Experts of a small language model.
Size: 12 layers, vocabulary 4239.
Experts: 96 ReGLU neurons an expert, 2 picks a token.
Training: a variant of Adam for the experts, 191M tokens, 2920 steps.
Below are experts of layer 7 (counted from 0) of a mixture-of-experts language model. Rows are named gate (a neuron's input weights, with its number), up (a neuron's input weights, with its number), down (a neuron's output weights, with its number) and show model dimensions 0-95. Each number is 50 + 15 x the weight over its row's rms, rounded and kept within 0 to 99.
Before each expert's rows: "comes before" lists some tokens at least twice as common just after its tokens as in all text; "comes after" lists some tokens at least twice as common just before its tokens as in all text. This comes from a sample of Wikipedia text that the model never trained on. Tokens count by the router's weight.

# expert 5
comes before: " of", ".", ",", "s", " in", " and"
comes after: " the", " a", " The", "'s", "al", " National"
gate8:53 33 66 59 51 49 66 59 66 44 45 27 32 51 20 54 35 57 55 52 78 18 49 52 41 51 45 66 60 45 75 45 68 69 37 39 46 42 49 61 39 37 25 53 48 33 45 42 81 52 59 78 26 24 40 25 73 54 34 48 37 16 64 65 48 34 52 62 34 45 57 17 55 52 45 65 67 45 40 40 38 72 53 52 52 29 56 42 64 69 75 59 45 13 54 47
up8:44 57 43 40 66 37 15 37 44 71 77 78 70 42 79 82 64 46 51 44 46 61 53 59 69 38 50 79 46 45 32 53 48 51 63 48 49 64 75 40 55 29 62 49 57 32 56 34 44 38 51 44 73 86 67 40 38 45 61 51 48 69 39 24 65 48 42 48 42 54 54 78 07 29 52 28 50 59 60 68 57 54 44 56 39 52 37 71 44 26 38 49 30 44 63 39
down8:50 50 27 83 74 45 49 34 60 67 42 54 43 40 39 56 51 60 77 68 67 47 45 59 54 55 60 66 26 76 53 58 45 53 56 68 68 61 76 33 49 56 57 11 55 31 55 53 50 31 47 33 41 72 33 38 69 53 62 52 56 43 37 49 61 70 57 51 29 18 77 24 51 61 71 41 47 65 43 36 23 73 43 54 54 58 32 67 26 77 76 57 59 51 60 58
gate9:48 45 57 61 35 60 61 34 44 67 57 60 77 18 39 52 37 31 49 65 41 30 83 62 48 71 43 67 55 46 58 55 58 46 45 38 74 46 47 75 44 24 65 40 67 54 58 60 29 61 44 41 16 70 47 26 35 55 54 68 66 60 21 63 52 51 50 76 21 61 62 54 58 42 65 59 27 57 35 40 65 34 46 54 39 37 48 74 59 44 88 76 49 66 38 39
up9:45 43 41 33 68 54 39 47 30 64 40 46 46 64 51 56 36 06 18 49 68 58 58 70 28 52 61 49 73 47 44 48 58 45 41 41 50 42 37 22 45 48 46 41 49 38 51 39 58 59 14 56 63 73 27 26 74 18 36 63 65 51 54 33 35 37 58 45 26 40 33 70 34 49 21 38 74 60 44 53 61 40 41 30 46 49 39 85 48 42 22 33 46 49 42 54
down9:64 38 46 63 75 50 27 58 63 41 56 30 32 31 43 47 68 70 69 62 65 53 16 57 83 38 60 77 48 27 57 50 50 56 50 55 31 69 78 61 28 43 27 67 22 65 52 45 53 47 46 30 63 07 54 16 24 51 73 60 50 42 43 39 51 36 54 56 45 56 51 58 50 55 64 44 49 52 34 55 58 72 35 28 38 63 39 35 47 72 55 43 66 53 50 68
gate10:22 41 39 44 51 26 41 67 57 66 46 37 57 64 27 43 79 49 49 55 73 43 75 57 38 59 86 75 25 34 42 50 63 26 44 67 49 44 64 63 64 51 43 20 37 53 81 47 84 32 43 50 30 45 53 32 58 36 48 47 53 21 53 46 38 78 23 42 58 30 50 51 67 69 35 63 43 65 45 47 72 47 73 45 47 57 58 47 55 59 67 40 75 48 45 46
up10:44 56 79 59 44 48 67 43 37 57 54 28 49 46 70 49 32 46 41 50 65 33 30 38 71 48 53 52 87 69 57 49 53 57 34 39 48 49 53 59 39 54 55 93 53 36 46 37 22 39 36 52 71 29 38 54 60 62 40 66 24 76 50 57 72 35 83 85 62 57 38 36 32 22 36 37 46 49 43 55 58 72 38 45 34 47 55 72 55 30 61 44 59 83 48 51
down10:56 60 63 51 33 65 33 33 40 28 58 38 62 72 53 59 36 69 68 54 59 60 34 29 56 49 44 27 70 46 36 56 33 94 59 29 58 58 41 59 35 52 27 36 54 09 55 13 52 57 81 48 51 57 55 55 38 61 83 35 60 53 53 50 47 60 59 60 35 71 73 34 45 45 47 38 34 57 77 77 52 57 20 50 46 59 39 52 47 41 56 51 39 67 66 55
gate11:50 62 57 53 45 59 29 33 83 76 38 45 31 37 52 69 49 44 54 53 30 31 33 52 55 55 58 26 47 68 81 65 41 31 64 62 61 60 50 46 46 52 73 42 35 75 49 52 58 51 65 31 30 28 51 31 60 62 62 45 51 72 33 45 55 81 29 61 87 49 25 38 59 81 59 76 39 49 56 44 34 58 24 46 51 68 69 32 37 42 65 28 56 64 58 52
up11:25 56 39 48 72 30 76 77 31 17 58 43 73 38 58 41 59 65 47 47 42 69 61 28 38 57 33 68 60 42 43 74 50 61 43 46 48 68 53 49 58 42 44 42 63 41 51 48 47 40 30 44 23 40 17 63 55 62 49 51 42 15 57 50 44 36 43 48 46 50 74 56 28 35 32 19 52 75 34 36 45 61 68 77 57 26 44 35 45 40 21 76 55 43 43 63
down11:59 51 31 37 57 53 50 70 50 58 60 63 32 60 12 39 63 42 62 45 73 51 41 39 48 13 38 51 62 69 55 53 48 36 61 48 45 55 80 33 52 19 40 62 66 38 36 59 67 53 44 54 29 51 56 31 77 75 55 34 53 47 85 58 57 36 52 59 35 63 64 54 30 64 34 27 42 44 57 56 78 63 22 52 57 42 64 58 59 59 39 33 64 57 30 89
gate12:66 47 69 32 53 80 40 36 43 56 79 52 58 34 27 49 55 53 48 58 54 37 52 40 27 75 29 29 63 76 49 45 58 49 22 50 31 42 36 49 41 25 70 21 58 20 28 55 31 56 35 62 30 83 37 48 56 58 54 54 75 53 59 61 35 49 28 70 51 72 27 75 34 67 39 65 57 44 32 47 39 42 57 38 58 55 57 62 54 41 22 37 44 42 53 40
up12:63 44 44 37 54 71 80 65 78 33 45 24 89 46 42 80 30 32 51 48 60 55 55 57 65 40 49 42 39 57 74 54 45 62 62 61 42 43 48 40 25 50 49 53 29 29 35 20 43 48 84 43 58 55 51 48 58 38 33 42 50 25 60 56 66 45 53 23 42 32 26 26 69 36 60 66 50 66 48 45 40 76 78 53 69 34 40 56 50 54 51 69 64 43 68 37
down12:65 59 53 79 45 36 68 55 45 34 55 51 48 56 69 60 28 42 33 74 35 55 60 29 19 31 61 16 36 38 65 62 61 57 47 39 45 40 34 64 55 59 38 55 39 52 39 37 49 72 30 38 50 21 35 60 67 24 40 55 61 79 35 59 54 70 54 36 40 40 60 75 38 39 51 68 65 27 44 58 52 25 37 61 72 27 33 41 63 43 36 51 59 55 73 82
gate13:50 61 52 33 65 49 88 58 59 28 29 26 36 54 35 44 53 59 51 38 37 65 49 27 44 57 36 61 32 31 70 36 28 41 39 62 79 45 71 46 50 34 61 34 50 64 51 59 35 66 22 56 24 67 54 57 67 80 54 33 48 38 35 38 51 63 47 26 26 28 42 36 59 54 32 51 54 47 54 30 65 55 49 52 50 36 84 72 34 56 59 51 55 54 15 71
up13:18 39 44 59 55 66 62 19 50 61 57 49 25 50 48 70 26 44 61 69 27 59 47 51 57 64 76 47 57 38 68 52 50 57 44 41 23 37 20 64 71 50 60 55 79 62 79 42 40 51 64 50 38 39 61 64 48 42 47 62 32 43 41 54 67 57 55 43 45 83 61 68 55 44 29 66 47 46 56 87 35 19 71 57 30 38 45 45 75 38 31 37 46 59 26 58
down13:27 52 15 50 43 55 26 57 48 61 58 56 39 43 16 51 43 65 48 39 39 33 60 63 55 50 68 53 65 47 73 51 56 68 43 52 81 44 66 61 37 23 45 27 43 45 36 13 44 53 35 47 27 35 54 78 24 53 58 63 73 72 33 45 71 35 43 55 45 68 47 50 45 45 45 37 48 58 29 59 55 60 42 71 81 21 56 52 28 44 70 70 69 30 48 51
gate14:74 58 76 56 24 37 62 57 66 26 61 11 74 29 63 41 35 41 41 54 36 54 50 68 61 27 22 45 57 47 47 63 40 40 52 42 36 49 69 28 22 54 76 41 57 38 71 79 43 48 58 36 63 70 48 33 76 59 41 42 36 54 45 69 38 69 54 56 42 32 63 28 68 43 64 53 64 37 13 61 49 36 62 50 32 45 28 51 49 59 42 39 64 49 44 61
up14:39 50 44 57 55 32 57 35 80 31 50 36 74 37 50 44 51 76 68 73 43 54 54 72 49 72 65 56 57 37 54 44 66 40 53 61 70 53 60 44 30 70 26 84 67 65 57 48 68 46 23 38 57 43 28 34 78 71 42 75 63 54 37 40 43 26 31 47 34 49 61 26 58 43 49 63 84 58 49 37 25 46 50 37 41 30 47 34 68 50 76 64 54 39 67 51
down14:57 47 49 40 46 50 61 56 44 22 83 40 65 69 40 31 50 58 46 59 90 30 39 53 67 43 67 46 71 37 48 37 44 49 46 63 75 58 57 32 63 64 41 36 33 50 45 50 53 57 44 59 56 65 41 44 47 19 53 59 53 55 64 55 12 72 44 39 62 33 32 75 31 08 38 69 27 51 56 75 53 47 55 41 52 75 51 24 44 27 52 20 59 38 60 59
gate15:78 43 45 22 45 60 31 43 50 49 34 50 31 58 50 70 73 59 32 47 38 15 31 41 25 56 73 48 42 45 59 40 46 56 61 55 57 36 39 50 45 19 46 61 71 68 45 56 86 42 43 31 48 51 42 60 46 50 47 40 47 15 43 53 37 37 50 53 49 73 72 92 30 39 44 33 62 44 64 19 72 54 39 49 40 44 64 33 64 61 57 66 50 32 67 27
up15:32 65 38 78 71 32 77 57 14 34 50 37 40 53 29 49 64 48 33 53 38 48 54 46 57 48 37 84 42 62 43 79 37 36 54 74 22 60 69 62 67 22 29 59 28 67 58 54 48 49 63 41 24 48 35 47 59 60 35 31 51 26 28 28 53 53 30 46 51 44 40 28 55 27 30 54 66 53 35 68 63 58 26 42 34 47 73 49 56 53 45 37 44 42 59 55
down15:31 60 73 17 58 30 68 28 54 29 28 43 46 61 44 60 45 25 59 54 60 68 55 27 61 20 43 39 54 39 26 82 50 48 38 37 21 73 83 44 39 59 64 78 54 44 53 35 51 66 43 65 39 83 42 73 65 49 63 51 45 29 64 59 53 51 71 41 65 49 57 45 29 64 48 50 43 63 53 34 75 58 63 38 71 56 50 74 61 40 41 52 58 50 41 60
gate16:31 46 61 47 51 24 54 54 36 55 57 55 62 57 28 57 90 53 27 45 63 40 71 43 52 54 82 50 63 72 66 52 53 82 75 59 48 72 32 33 55 40 40 50 52 44 73 59 43 63 54 38 46 57 55 57 30 53 63 82 55 58 58 68 31 73 48 29 55 20 48 65 27 48 67 47 50 59 70 51 82 68 33 46 34 70 55 38 42 21 29 51 30 45 39 56
up16:37 64 45 52 50 49 46 33 33 52 55 42 42 64 39 48 71 49 25 33 48 39 61 54 38 36 55 49 78 51 72 22 56 71 68 61 35 61 30 28 53 16 40 42 48 73 65 46 47 71 47 59 49 50 37 40 63 53 60 65 35 46 41 40 54 59 57 34 31 19 44 65 23 42 66 30 69 47 82 68 82 52 38 57 35 86 71 43 55 23 52 60 27 52 30 58
down16:55 32 41 44 31 61 48 56 78 57 59 34 57 35 41 50 58 74 57 41 26 38 41 48 56 06 56 48 54 37 50 48 59 51 38 70 28 64 51 55 56 75 49 57 39 44 66 56 69 64 57 64 66 31 35 52 59 67 10 62 19 44 16 39 66 35 26 40 47 43 35 65 58 74 53 71 74 38 45 76 60 54 46 23 61 42 59 35 40 58 30 59 52 50 74 58
gate17:63 61 46 52 55 59 61 31 31 81 61 39 72 41 65 56 71 59 48 24 38 47 43 91 42 45 44 66 35 48 34 62 85 68 41 49 61 41 44 25 39 64 60 28 40 76 42 60 69 72 44 45 44 52 47 31 55 47 25 63 66 75 34 56 60 35 63 80 64 50 56 60 40 55 23 66 59 49 39 52 42 47 49 54 35 53 62 48 49 52 42 91 71 76 54 68
up17:39 30 74 48 33 42 62 34 53 91 53 71 50 49 32 65 50 45 46 29 43 24 51 51 37 42 45 38 61 62 85 34 67 55 46 43 42 64 40 59 46 85 48 64 42 43 63 54 50 67 19 12 32 59 55 35 65 67 64 55 49 73 53 36 37 59 48 45 52 76 66 47 39 45 58 60 35 57 45 69 58 20 67 41 47 45 22 40 60 59 50 81 60 37 42 33
down17:63 42 29 78 73 12 70 72 56 33 34 36 49 24 62 31 59 50 77 62 41 46 48 75 86 61 63 64 31 69 46 61 50 86 41 60 64 75 59 58 55 30 50 49 20 32 67 45 29 48 52 54 60 39 29 49 37 51 46 49 53 63 44 70 34 57 66 58 28 54 51 41 48 56 60 33 40 61 50 65 62 54 61 47 49 42 58 26 37 61 43 31 54 36 26 43
gate18:56 55 79 45 79 25 42 38 65 45 44 53 35 47 54 64 41 48 54 64 50 40 55 50 59 75 55 54 51 31 57 40 63 58 34 47 59 23 28 45 44 34 47 72 16 69 60 75 33 23 65 77 37 37 50 46 63 40 37 61 10 70 38 78 63 56 50 43 46 43 55 20 91 38 35 57 30 39 53 30 48 35 50 35 38 53 50 38 49 51 55 25 65 52 45 63
up18:47 40 71 53 67 67 14 43 21 51 66 41 63 56 36 61 66 54 55 73 57 49 70 55 48 48 54 60 21 59 45 49 42 40 38 44 74 28 32 48 32 44 17 43 66 38 13 52 24 25 45 53 51 24 37 38 51 48 48 62 30 83 54 67 56 39 70 38 73 40 57 34 64 50 28 52 29 61 38 47 54 59 44 35 34 68 51 35 71 47 72 41 64 55 58 35
down18:67 40 52 62 56 43 50 50 63 48 69 61 49 65 72 69 46 33 53 53 56 51 56 37 51 67 61 70 63 63 68 46 45 44 47 41 62 47 33 15 66 36 61 45 49 52 68 48 37 70 49 38 68 44 55 44 23 42 56 30 21 39 56 39 18 39 42 48 86 41 27 52 40 57 61 61 51 71 63 84 45 13 53 36 65 73 40 49 74 32 75 36 50 51 88 44